config.toml
d_model = 256
activation = "swiglu"
optimizer = "soap_variant"
Below are experts of layer 3 (counted from 0) of a mixture-of-experts language model. Rows are named down (a neuron's output weights, with its number) and show model dimensions 0-255. Each number is 50 + 12 x the weight over its row's rms, rounded and kept within 0 to 99.
Before each expert's rows: a language model's description of what the expert responds to. This comes from a sample of Wikipedia text that the model never trained on.

# expert 49
What it handles: Colons after list labels such as Students:, Number of Entries:, Traded as:, plus table headers like Year, Date, Notes, Result.
down0:40 56 46 31 64 46 44 62 52 50 34 40 71 45 58 36 60 57 75 52 69 67 50 28 50 58 55 56 21 28 42 42 67 48 47 62 42 64 42 34 71 53 35 61 44 49 73 71 30 53 57 65 59 41 58 47 32 41 55 42 31 63 52 34 43 50 50 42 38 53 54 56 65 62 66 55 55 48 49 52 35 72 45 52 65 49 38 40 49 44 50 62 43 38 48 48 68 36 67 45 61 34 51 58 43 54 52 35 48 53 31 65 41 47 67 66 49 52 72 65 41 37 33 43 60 52 45 22 49 49 37 67 55 57 38 83 38 51 59 35 42 36 79 63 34 42 54 53 47 35 62 43 32 46 66 34 60 57 55 77 63 61 52 45 55 50 52 39 76 49 53 53 69 39 68 41 28 47 45 63 33 69 47 71 44 50 52 56 66 53 73 59 35 43 55 17 60 43 42 45 69 51 48 51 51 26 46 56 55 42 56 50 44 72 45 41 55 44 43 48 69 74 50 53 38 59 60 54 39 63 47 53 47 64 58 56 55 41 41 40 54 50 66 51 41 72 37 59 58 38 66 64 38 41 63 58
down1:44 52 42 56 45 56 38 49 50 66 58 43 47 43 38 60 64 50 50 41 63 52 51 61 39 35 56 56 30 41 47 47 47 55 38 64 46 48 41 40 43 83 53 78 34 44 46 58 69 37 54 49 68 49 59 76 48 30 57 39 44 39 71 57 67 57 43 50 32 40 47 35 32 57 38 49 45 34 44 55 55 71 66 41 20 57 52 44 16 54 70 48 54 27 69 50 33 50 41 55 38 52 31 47 75 16 49 43 37 60 49 34 56 59 48 44 44 36 37 64 49 61 43 41 60 42 51 38 47 60 49 56 42 58 39 71 57 53 47 51 56 76 59 46 44 39 63 57 53 49 46 63 63 45 33 56 40 39 43 57 64 69 34 58 65 54 30 23 57 34 50 50 28 45 67 47 40 52 24 39 41 42 54 70 45 44 35 33 53 51 75 42 65 40 30 28 61 49 58 59 63 38 54 65 43 49 57 56 33 50 51 64 42 47 72 60 36 44 28 45 43 66 62 45 47 70 41 50 53 56 45 47 38 66 38 48 50 49 33 65 65 51 35 46 32 50 31 42 35 32 43 28 58 52 62 48
down2:41 53 39 34 55 59 59 48 48 55 49 60 60 48 62 49 29 60 52 59 40 59 42 29 33 29 44 77 60 38 58 33 53 62 42 33 72 33 55 42 56 36 38 56 45 60 46 60 55 42 46 57 49 55 43 62 39 41 66 51 30 65 32 40 43 63 56 43 60 22 64 50 53 34 56 60 47 29 36 43 43 54 77 51 50 63 37 52 62 69 61 63 44 68 43 62 57 54 43 56 33 56 46 62 49 48 53 37 39 33 61 55 65 43 48 64 37 63 60 45 51 56 47 62 55 76 48 45 51 74 34 63 40 63 30 56 52 24 45 66 64 39 56 39 52 27 47 50 48 67 57 32 19 47 47 46 39 31 51 53 44 62 77 53 39 68 54 49 62 66 70 41 50 28 27 61 48 59 39 50 59 64 61 77 46 64 39 69 39 48 56 58 53 43 30 48 53 59 49 49 66 58 57 50 49 47 51 43 75 61 59 43 54 43 58 42 45 71 57 43 33 51 52 40 52 42 67 65 55 68 63 56 55 38 31 38 41 45 62 49 54 39 48 42 31 58 72 80 56 67 48 44 33 31 44 76

# expert 26
What it handles: Digits in years, heights and dates, such as the 1 in Height: 1.80 m, plus time words like century, early, years, months.
down1:37 53 40 53 45 38 53 34 69 24 80 13 75 34 45 40 70 30 47 19 36 61 48 37 54 40 54 32 47 61 73 39 52 50 48 69 57 49 54 52 66 40 51 61 44 47 49 62 45 62 59 39 30 36 34 46 40 46 48 38 46 61 57 45 53 42 36 39 41 63 41 33 40 60 45 39 65 47 44 44 39 58 78 51 27 64 46 68 64 44 41 34 58 79 73 55 29 36 63 38 39 48 43 48 33 65 38 54 41 45 37 53 58 43 34 47 50 48 50 58 37 73 47 41 55 70 35 55 48 48 38 50 49 39 36 52 38 61 33 57 41 56 42 42 53 39 35 44 61 59 39 45 61 37 55 47 61 55 55 73 50 47 44 36 40 51 65 60 59 54 32 57 46 59 67 56 38 48 64 49 35 67 41 34 45 54 46 50 44 35 53 42 56 47 47 31 52 38 76 53 58 63 41 39 54 42 43 53 56 50 21 57 62 46 33 47 45 57 65 49 52 68 64 65 68 49 64 59 77 50 61 63 43 46 49 45 47 54 27 69 59 52 52 49 29 54 69 35 44 35 18 46 47 38 36 41
down2:30 40 62 46 60 37 66 53 05 49 47 56 50 66 64 40 52 53 50 39 39 76 49 48 46 34 55 74 21 47 43 44 33 65 37 59 46 55 67 47 35 56 56 38 35 76 68 56 53 39 42 55 54 62 52 46 67 50 50 51 78 58 52 46 44 66 56 65 36 43 39 51 49 34 43 61 69 42 48 43 61 54 68 29 30 54 47 58 41 42 53 55 54 45 36 40 43 48 56 64 59 48 51 59 49 61 42 61 50 49 56 38 56 57 55 40 64 51 53 67 28 50 46 30 67 64 51 73 41 34 38 59 62 59 40 51 45 37 53 43 63 47 44 77 41 53 41 55 47 56 59 62 48 53 38 51 52 58 65 59 45 64 77 57 54 39 40 59 57 52 40 54 59 54 63 60 54 61 44 55 46 26 37 42 49 39 50 29 71 59 46 20 60 43 71 58 76 76 59 37 33 33 32 51 17 35 51 56 54 43 58 48 47 45 59 55 36 71 49 45 46 47 44 43 37 39 68 29 59 33 43 66 36 67 49 65 27 54 38 47 37 57 55 52 45 74 46 61 44 60 62 43 65 61 33 36
down3:55 48 47 33 52 62 43 51 77 45 40 36 39 41 69 65 41 61 82 49 44 34 31 47 50 52 45 44 67 31 37 55 52 42 46 53 66 50 45 56 73 44 45 44 74 59 40 52 33 68 70 66 52 47 37 46 50 47 43 58 65 60 47 46 50 37 58 43 57 46 45 65 40 46 30 47 25 47 39 40 41 28 57 42 60 50 54 30 54 50 41 35 35 36 60 44 46 44 53 51 37 44 56 41 47 52 41 69 40 54 41 64 48 54 48 50 51 63 44 16 40 49 32 39 35 72 53 34 57 60 67 66 35 41 52 34 64 34 79 42 40 56 30 47 58 43 39 50 49 53 67 42 51 51 47 47 54 73 58 60 77 41 54 75 55 69 37 25 21 61 50 74 54 41 60 59 44 52 61 28 37 37 44 65 66 43 52 67 63 56 32 49 55 34 39 57 56 36 71 57 46 64 69 65 51 43 41 54 56 42 43 61 34 37 31 37 60 67 64 60 55 62 61 51 73 55 39 72 54 60 65 38 60 44 46 41 65 44 50 58 42 53 36 46 44 68 36 63 53 72 39 48 48 60 53 31

# expert 44
What it handles: Table pipes following player or person names in sports results, plus speech words like said, stated, According, and Jr.
down0:48 70 55 65 69 28 52 37 39 38 55 51 60 35 49 43 75 48 32 45 51 45 68 57 50 49 29 43 41 49 49 48 33 46 66 36 43 59 58 43 53 60 28 46 52 57 43 65 54 41 21 56 73 55 37 46 51 43 53 42 58 54 39 35 38 40 59 62 69 50 35 54 51 29 39 53 46 53 45 32 53 44 31 61 35 70 62 41 38 54 51 59 42 53 50 32 71 48 37 45 65 45 55 57 21 63 48 47 59 45 54 51 76 42 58 68 34 61 34 32 51 45 26 53 38 51 37 39 47 54 26 43 22 55 59 58 21 30 47 44 32 37 55 52 21 22 61 51 43 32 34 36 46 75 48 49 50 53 68 54 40 43 37 59 56 62 45 27 49 55 48 62 62 45 40 61 33 40 45 45 78 60 56 59 30 29 58 44 39 59 41 61 69 60 34 31 49 59 54 47 62 42 40 47 57 72 42 55 54 32 50 40 48 32 42 33 64 44 63 67 52 44 32 45 43 56 35 44 63 62 59 68 41 59 51 61 37 49 24 52 66 41 44 59 40 48 50 41 38 60 56 42 50 50 56 40
down1:45 53 26 48 58 48 25 44 47 26 37 44 69 48 46 42 40 59 58 70 40 46 43 49 53 35 50 60 47 27 53 51 38 45 65 42 64 50 53 42 38 09 60 51 55 53 55 65 47 46 43 46 63 44 68 37 52 39 21 49 52 62 57 56 40 59 45 54 34 55 63 48 46 42 34 55 25 42 55 42 46 53 57 31 33 43 68 54 53 59 56 39 58 43 34 47 25 57 60 49 31 32 64 55 46 43 24 55 43 45 57 42 45 41 46 44 67 42 62 48 48 33 44 42 37 56 45 67 23 38 45 61 61 71 35 54 72 56 40 46 57 71 46 39 66 60 38 40 27 60 45 50 60 38 48 70 50 67 42 39 55 51 69 56 68 50 56 50 43 43 46 43 29 59 57 48 44 44 46 49 30 56 59 46 69 51 56 73 58 39 65 68 51 55 67 26 55 36 43 45 34 52 50 23 29 37 31 56 56 65 45 67 40 45 55 40 60 43 43 55 45 53 40 39 50 43 42 75 47 28 45 49 56 51 44 68 64 43 72 37 45 32 62 66 71 43 62 34 49 73 52 47 41 55 19 30
down2:54 44 33 60 52 47 51 47 36 58 37 42 37 38 44 40 41 72 64 48 54 52 36 60 55 51 53 45 49 53 39 36 46 45 34 51 42 50 44 37 56 30 53 31 46 44 40 40 34 53 33 45 43 48 57 49 44 26 49 39 43 55 44 35 57 47 51 41 58 62 20 53 35 31 44 66 46 70 43 39 68 74 70 51 49 48 50 07 57 44 31 51 44 48 75 53 79 46 47 59 26 62 56 30 58 53 41 57 51 54 56 46 38 18 58 48 62 45 45 57 46 46 55 37 46 66 48 48 50 63 70 53 55 72 72 40 55 51 56 44 70 41 36 65 60 55 58 30 45 60 74 28 47 43 47 53 50 62 52 50 64 45 55 68 62 47 37 81 71 44 60 41 43 57 35 61 40 69 39 32 42 40 40 54 52 34 53 53 75 39 70 47 47 50 40 47 33 25 46 40 58 55 65 54 32 46 70 42 57 53 52 35 46 53 35 58 53 55 57 87 52 59 50 49 40 67 60 51 41 38 32 45 52 49 48 41 46 44 60 31 52 56 60 61 71 57 43 38 76 63 51 41 56 68 79 51

# expert 41
What it handles: Prepositions and spec words in ship, aircraft and material descriptions, such as "consisted of", "fitted with", Armament:, built, water.
down0:53 33 42 32 54 74 43 76 40 55 34 43 55 46 41 61 46 63 45 57 53 41 42 66 79 50 47 53 45 45 42 50 53 39 51 50 58 45 42 48 46 69 20 39 44 50 58 32 42 50 61 40 53 37 46 53 65 51 33 56 43 47 45 56 61 54 39 28 66 31 67 43 70 38 24 59 72 36 38 65 47 55 69 50 29 85 37 66 49 39 59 32 47 65 54 45 47 60 52 48 33 52 53 48 37 50 59 39 61 47 57 54 52 47 21 32 74 43 33 49 52 35 41 46 59 61 50 41 78 44 57 38 42 33 50 60 55 41 59 54 37 40 41 64 35 45 51 61 46 44 49 41 38 65 44 52 59 52 77 64 49 40 56 43 53 46 40 65 50 55 48 52 62 64 30 51 42 51 43 64 29 30 57 49 48 65 34 41 50 79 47 48 37 34 60 40 43 57 39 40 49 77 46 60 56 51 54 51 63 57 39 52 26 44 30 34 41 45 51 46 37 68 55 53 55 19 57 49 34 63 36 33 26 23 41 61 54 44 43 58 75 69 48 41 51 46 62 57 35 42 74 44 53 51 41 43
down1:32 52 47 37 58 52 41 57 62 49 64 47 31 47 65 41 54 41 15 61 51 62 58 47 41 61 58 44 34 47 71 31 25 49 64 30 52 43 72 63 42 31 49 65 50 47 50 44 75 57 42 38 31 62 65 55 50 43 48 48 68 48 36 57 37 37 69 35 55 55 36 54 58 43 50 57 42 70 34 66 26 55 54 66 18 40 44 56 52 55 60 61 23 44 64 61 54 49 43 40 60 60 51 48 55 52 36 53 41 48 47 36 56 47 52 55 53 37 59 55 48 61 47 65 33 60 70 74 40 49 66 44 73 47 46 63 38 54 39 52 55 48 38 32 45 53 31 48 48 78 33 53 49 50 53 41 38 65 49 49 53 60 46 49 27 49 56 60 30 57 34 37 50 38 69 72 45 43 51 50 58 42 54 41 54 59 52 58 55 43 32 34 51 65 31 58 69 59 55 60 63 57 61 48 27 44 43 42 50 58 65 49 60 57 59 66 29 71 54 62 42 67 57 61 49 48 51 71 36 55 76 58 24 37 32 59 44 45 60 38 49 49 35 22 40 55 75 49 44 72 33 35 48 47 34 67
down2:40 50 71 21 37 44 72 44 63 46 43 54 52 43 71 30 46 74 25 23 28 73 54 43 44 58 61 45 56 43 62 37 73 61 47 53 57 47 52 69 53 57 40 38 45 45 48 52 67 32 59 16 56 38 56 61 47 67 54 53 45 55 72 43 48 42 35 58 59 74 34 65 40 54 47 66 40 35 37 45 59 47 55 34 51 52 57 66 58 47 29 25 47 63 67 57 55 52 32 53 52 45 28 30 41 39 51 55 45 56 51 70 68 47 51 61 70 57 63 64 58 52 53 45 74 55 45 63 54 60 50 45 66 42 34 45 68 54 29 49 54 44 12 47 51 65 42 69 60 58 52 41 54 49 75 44 48 49 39 52 50 47 51 42 39 45 61 40 41 42 50 71 61 52 69 41 62 33 39 36 44 42 55 45 32 44 48 47 37 48 48 68 58 54 61 55 36 35 67 66 59 59 52 52 58 62 45 68 48 55 64 55 59 52 63 20 47 48 52 25 46 39 38 60 48 49 54 52 67 25 35 48 63 65 53 27 30 42 51 51 60 53 49 62 53 63 61 32 46 58 63 57 33 49 56 46

# expert 8
What it handles: Prepositions and time or place openers starting adverbial phrases, such as of, in, during, about, over, near, On, When.
down0:29 54 63 58 64 57 46 57 74 23 59 48 56 41 44 50 52 58 42 47 65 51 45 67 71 51 34 65 40 61 51 24 65 49 39 55 50 49 47 37 62 60 29 34 53 49 39 35 46 58 16 35 39 38 54 46 50 59 49 46 55 58 59 58 38 42 32 44 37 48 47 56 46 53 70 41 66 38 26 37 57 44 44 72 35 67 76 57 60 42 56 44 42 38 81 59 48 46 71 64 76 60 40 44 45 62 70 60 57 51 48 55 55 69 35 36 37 43 63 51 52 48 51 39 50 38 56 50 52 62 63 61 45 37 43 56 44 35 43 41 47 47 35 33 28 34 56 68 52 56 49 49 57 73 43 53 42 41 39 72 49 51 29 34 36 45 62 20 42 59 51 57 44 43 56 34 46 39 51 43 39 43 56 50 50 60 58 56 20 38 64 31 49 45 56 60 61 43 72 56 50 52 59 28 42 72 52 56 40 58 42 31 40 32 44 55 56 61 47 23 19 60 25 45 59 51 55 47 66 54 68 55 55 38 74 55 43 55 52 31 54 56 45 36 55 67 73 48 52 48 69 47 55 55 54 30
down1:48 74 51 45 46 32 41 57 61 59 58 53 64 60 45 43 44 28 62 74 26 58 45 43 52 39 55 41 33 64 66 47 40 49 48 37 65 52 44 57 58 36 74 38 37 54 42 46 44 66 60 27 50 39 53 49 44 51 54 43 44 50 53 70 67 43 50 37 55 44 35 44 51 46 51 64 44 53 58 63 51 58 59 42 52 43 79 37 34 64 58 49 46 76 45 31 46 55 25 59 58 58 69 61 62 73 52 46 18 31 74 53 45 39 31 55 55 49 71 61 42 24 72 53 52 37 43 64 35 65 55 56 44 48 67 40 41 35 63 52 48 55 54 51 26 53 16 48 52 62 60 34 55 49 49 36 30 70 50 53 53 44 56 40 33 50 52 57 33 34 87 34 37 57 51 57 47 48 67 36 49 61 41 58 45 49 39 74 57 53 67 50 36 54 45 59 45 55 50 49 75 30 70 39 43 43 66 62 63 53 51 51 69 64 27 42 49 47 37 45 47 46 54 36 58 66 35 68 47 50 44 69 51 56 55 59 63 47 46 43 57 31 60 33 60 57 33 56 35 57 65 67 55 57 44 44
down2:46 64 29 49 43 63 49 47 60 38 41 36 41 49 36 14 59 33 56 73 34 46 58 48 49 46 46 51 32 31 36 70 58 56 48 40 35 40 47 53 56 40 39 56 52 45 37 65 51 45 49 57 32 65 57 61 35 48 56 39 40 59 45 43 55 62 62 33 48 30 48 39 61 46 58 37 71 43 47 51 49 38 47 66 50 57 52 50 37 39 78 79 41 36 68 52 65 58 49 73 55 65 47 50 36 48 64 58 59 43 41 45 48 66 67 57 49 67 55 43 48 38 39 38 62 49 30 44 58 23 31 22 50 61 44 57 25 40 41 62 51 49 54 60 45 75 41 60 36 29 69 47 59 52 36 79 55 45 49 37 43 60 58 51 31 52 56 53 73 45 53 40 39 63 53 73 42 68 66 49 59 46 68 38 39 83 60 58 75 30 61 59 50 71 52 58 54 52 43 38 37 40 53 57 47 56 46 42 34 38 65 43 45 54 43 43 55 59 43 41 42 33 56 60 45 51 63 47 42 58 34 32 49 81 39 56 58 64 58 38 46 50 55 44 51 55 37 50 38 72 37 42 69 39 72 64

# expert 25
What it handles: Common nouns ending a noun phrase in sports and biography text, such as club, team, game, family, organization, agency.
down0:49 64 66 39 63 54 57 40 56 65 56 61 59 08 54 34 32 46 61 33 32 62 50 33 34 62 54 82 57 35 36 52 48 35 60 33 57 51 49 49 43 55 29 54 43 43 55 66 47 59 71 55 70 52 55 46 74 34 49 57 51 42 36 56 59 49 49 32 42 67 89 32 56 23 48 71 30 39 59 45 35 34 52 50 63 35 46 64 38 48 59 54 76 61 18 62 42 45 31 63 40 65 52 45 37 52 60 45 55 46 65 49 51 37 70 48 33 51 31 44 37 43 43 28 52 49 37 66 57 57 41 52 43 39 36 63 52 64 53 52 44 39 53 62 44 65 50 40 43 64 77 77 33 57 55 46 50 49 49 36 42 57 64 57 36 39 46 44 31 64 56 46 25 55 75 50 70 55 55 39 47 50 59 44 48 48 49 57 47 47 69 53 42 54 48 70 58 56 41 49 76 58 35 58 75 39 46 30 56 47 39 58 39 45 51 41 36 57 59 54 48 44 45 47 77 38 44 53 37 55 40 60 57 48 52 54 47 46 60 51 54 56 58 51 28 75 51 42 51 54 53 49 49 37 32 60
down1:43 56 55 34 35 41 53 56 36 68 61 56 49 37 33 65 50 59 43 56 33 52 44 45 45 49 42 68 27 30 53 51 45 51 42 52 58 41 29 44 46 29 48 81 36 50 54 58 46 48 51 37 58 25 56 36 29 58 49 75 69 51 52 49 41 61 75 29 62 64 40 41 39 40 66 40 55 47 55 40 61 51 36 52 59 56 38 50 56 38 76 38 68 50 54 44 65 46 74 41 40 48 25 20 46 56 57 38 65 56 71 40 59 32 47 41 58 49 57 58 54 29 52 38 54 54 40 41 43 54 39 42 63 29 56 36 28 42 59 57 59 55 59 61 38 56 28 39 67 44 34 41 31 41 46 61 48 48 52 35 77 61 40 38 60 73 35 53 40 37 53 42 59 47 25 41 42 63 45 57 29 37 51 42 42 51 47 57 48 24 39 56 48 23 55 58 45 50 40 49 57 50 48 43 65 57 50 57 42 38 62 45 54 54 45 60 60 70 20 45 58 44 52 51 43 48 26 42 19 75 37 32 51 40 41 47 50 56 28 53 72 48 30 45 61 71 52 36 64 42 52 46 50 48 53 38
down2:38 68 45 51 56 51 44 70 57 51 45 71 35 58 58 54 37 47 57 63 39 43 59 38 48 32 60 43 67 56 34 56 39 49 46 40 68 41 68 50 39 50 39 39 67 61 31 31 63 58 64 45 68 23 70 51 39 66 41 45 69 55 53 69 46 39 40 49 57 61 40 47 49 53 46 47 46 37 37 58 47 44 47 60 42 43 62 86 65 51 49 47 58 45 59 57 54 44 57 46 55 44 32 34 74 57 36 46 69 36 38 47 66 67 44 37 61 30 35 55 39 34 65 35 51 25 58 20 50 45 63 38 60 42 49 42 58 41 44 40 32 55 42 32 41 52 68 53 37 36 34 46 52 55 29 25 44 47 49 51 46 49 50 53 42 69 51 40 58 52 45 18 52 32 52 47 37 56 64 65 35 44 49 83 44 68 65 57 57 66 76 52 67 26 59 52 37 59 61 37 44 51 48 29 72 67 47 52 42 55 54 59 48 59 53 59 71 40 44 74 49 66 64 42 47 61 30 59 31 70 48 57 41 49 51 50 43 39 56 51 28 47 44 28 45 37 51 55 24 59 55 45 50 43 46 44

# expert 9
What it handles: Dashes, colons and bullets starting infobox fields about highways, stations, vehicles and time zones, plus digits inside technical codes and model names.
down1:35 62 55 52 42 40 51 68 51 41 57 42 47 23 63 64 29 56 38 63 57 29 41 57 59 51 52 47 33 46 44 43 71 38 53 54 34 49 80 55 52 47 25 43 37 34 42 39 76 33 55 51 46 76 39 48 51 61 50 58 36 52 62 34 38 26 63 42 61 58 59 26 65 53 57 29 37 31 61 30 47 62 47 29 31 33 64 40 42 60 47 61 58 50 48 62 54 54 35 45 56 62 42 35 64 53 70 45 59 38 53 48 53 37 50 52 44 45 50 51 47 55 50 63 35 58 69 38 69 70 72 37 64 23 38 40 41 30 52 60 47 54 45 57 45 50 47 36 28 59 47 35 48 57 52 53 54 54 46 65 25 63 31 31 72 45 45 56 70 45 37 42 55 42 48 52 44 26 51 62 56 57 56 65 29 59 39 33 46 47 39 30 52 38 60 65 69 56 41 40 67 58 52 53 51 51 51 63 45 54 41 44 47 35 41 52 64 52 46 32 65 41 35 51 56 45 41 48 28 65 54 43 53 31 47 36 29 59 44 46 21 49 38 36 34 21 55 48 59 25 54 51 49 50 51 33
down2:38 58 45 24 52 42 51 58 51 53 48 54 40 57 50 57 46 50 45 42 51 54 47 56 57 56 40 59 72 44 69 40 49 48 51 45 59 30 47 54 42 24 67 50 43 41 60 55 44 48 28 45 55 47 56 42 63 47 61 55 60 48 65 57 42 50 49 41 45 38 29 57 33 68 48 61 51 54 38 56 43 67 59 37 35 38 33 57 68 44 54 48 72 47 67 59 41 60 50 55 63 71 41 58 51 41 66 50 49 80 43 69 32 37 68 37 36 62 44 72 55 60 52 47 44 78 66 46 30 41 42 38 28 35 53 66 56 50 43 50 51 64 38 69 45 30 54 48 53 23 41 47 55 58 42 44 32 33 45 31 43 65 35 45 59 61 53 31 71 58 57 24 52 64 60 38 42 34 55 38 46 36 52 66 45 52 31 48 27 77 41 36 49 57 51 57 40 39 62 54 05 37 60 58 43 39 54 62 57 46 29 58 47 51 58 43 54 77 51 51 59 22 46 40 50 29 42 54 49 40 60 33 47 27 63 61 51 51 61 39 39 66 39 44 51 60 57 18 63 55 53 32 63 39 48 65
down3:52 59 66 19 59 66 53 52 66 26 58 72 54 43 40 35 32 66 52 59 54 52 31 48 54 42 54 72 71 40 41 52 68 51 60 58 67 42 49 56 45 64 33 59 69 50 52 46 47 65 52 46 57 23 41 63 69 44 69 28 61 69 46 57 44 22 43 51 60 30 58 52 39 50 41 41 60 28 59 40 48 54 31 49 41 63 43 54 66 54 62 52 54 55 76 50 51 46 36 58 58 53 39 56 60 57 47 46 47 49 45 69 40 58 32 72 37 49 37 41 61 59 64 46 32 41 59 68 55 42 47 39 61 47 58 49 37 51 36 59 53 57 24 73 50 48 65 33 57 64 58 41 51 35 69 42 39 56 53 59 38 57 49 46 35 49 46 69 48 48 35 49 54 45 58 24 53 53 32 25 54 37 42 54 42 63 65 21 39 56 68 53 62 59 65 49 41 48 79 64 53 52 43 49 53 35 36 55 46 56 50 50 63 63 63 60 57 17 36 32 36 62 15 48 43 58 40 76 45 73 63 53 58 53 60 48 49 46 65 47 32 36 65 60 49 61 48 48 58 33 55 52 58 52 59 48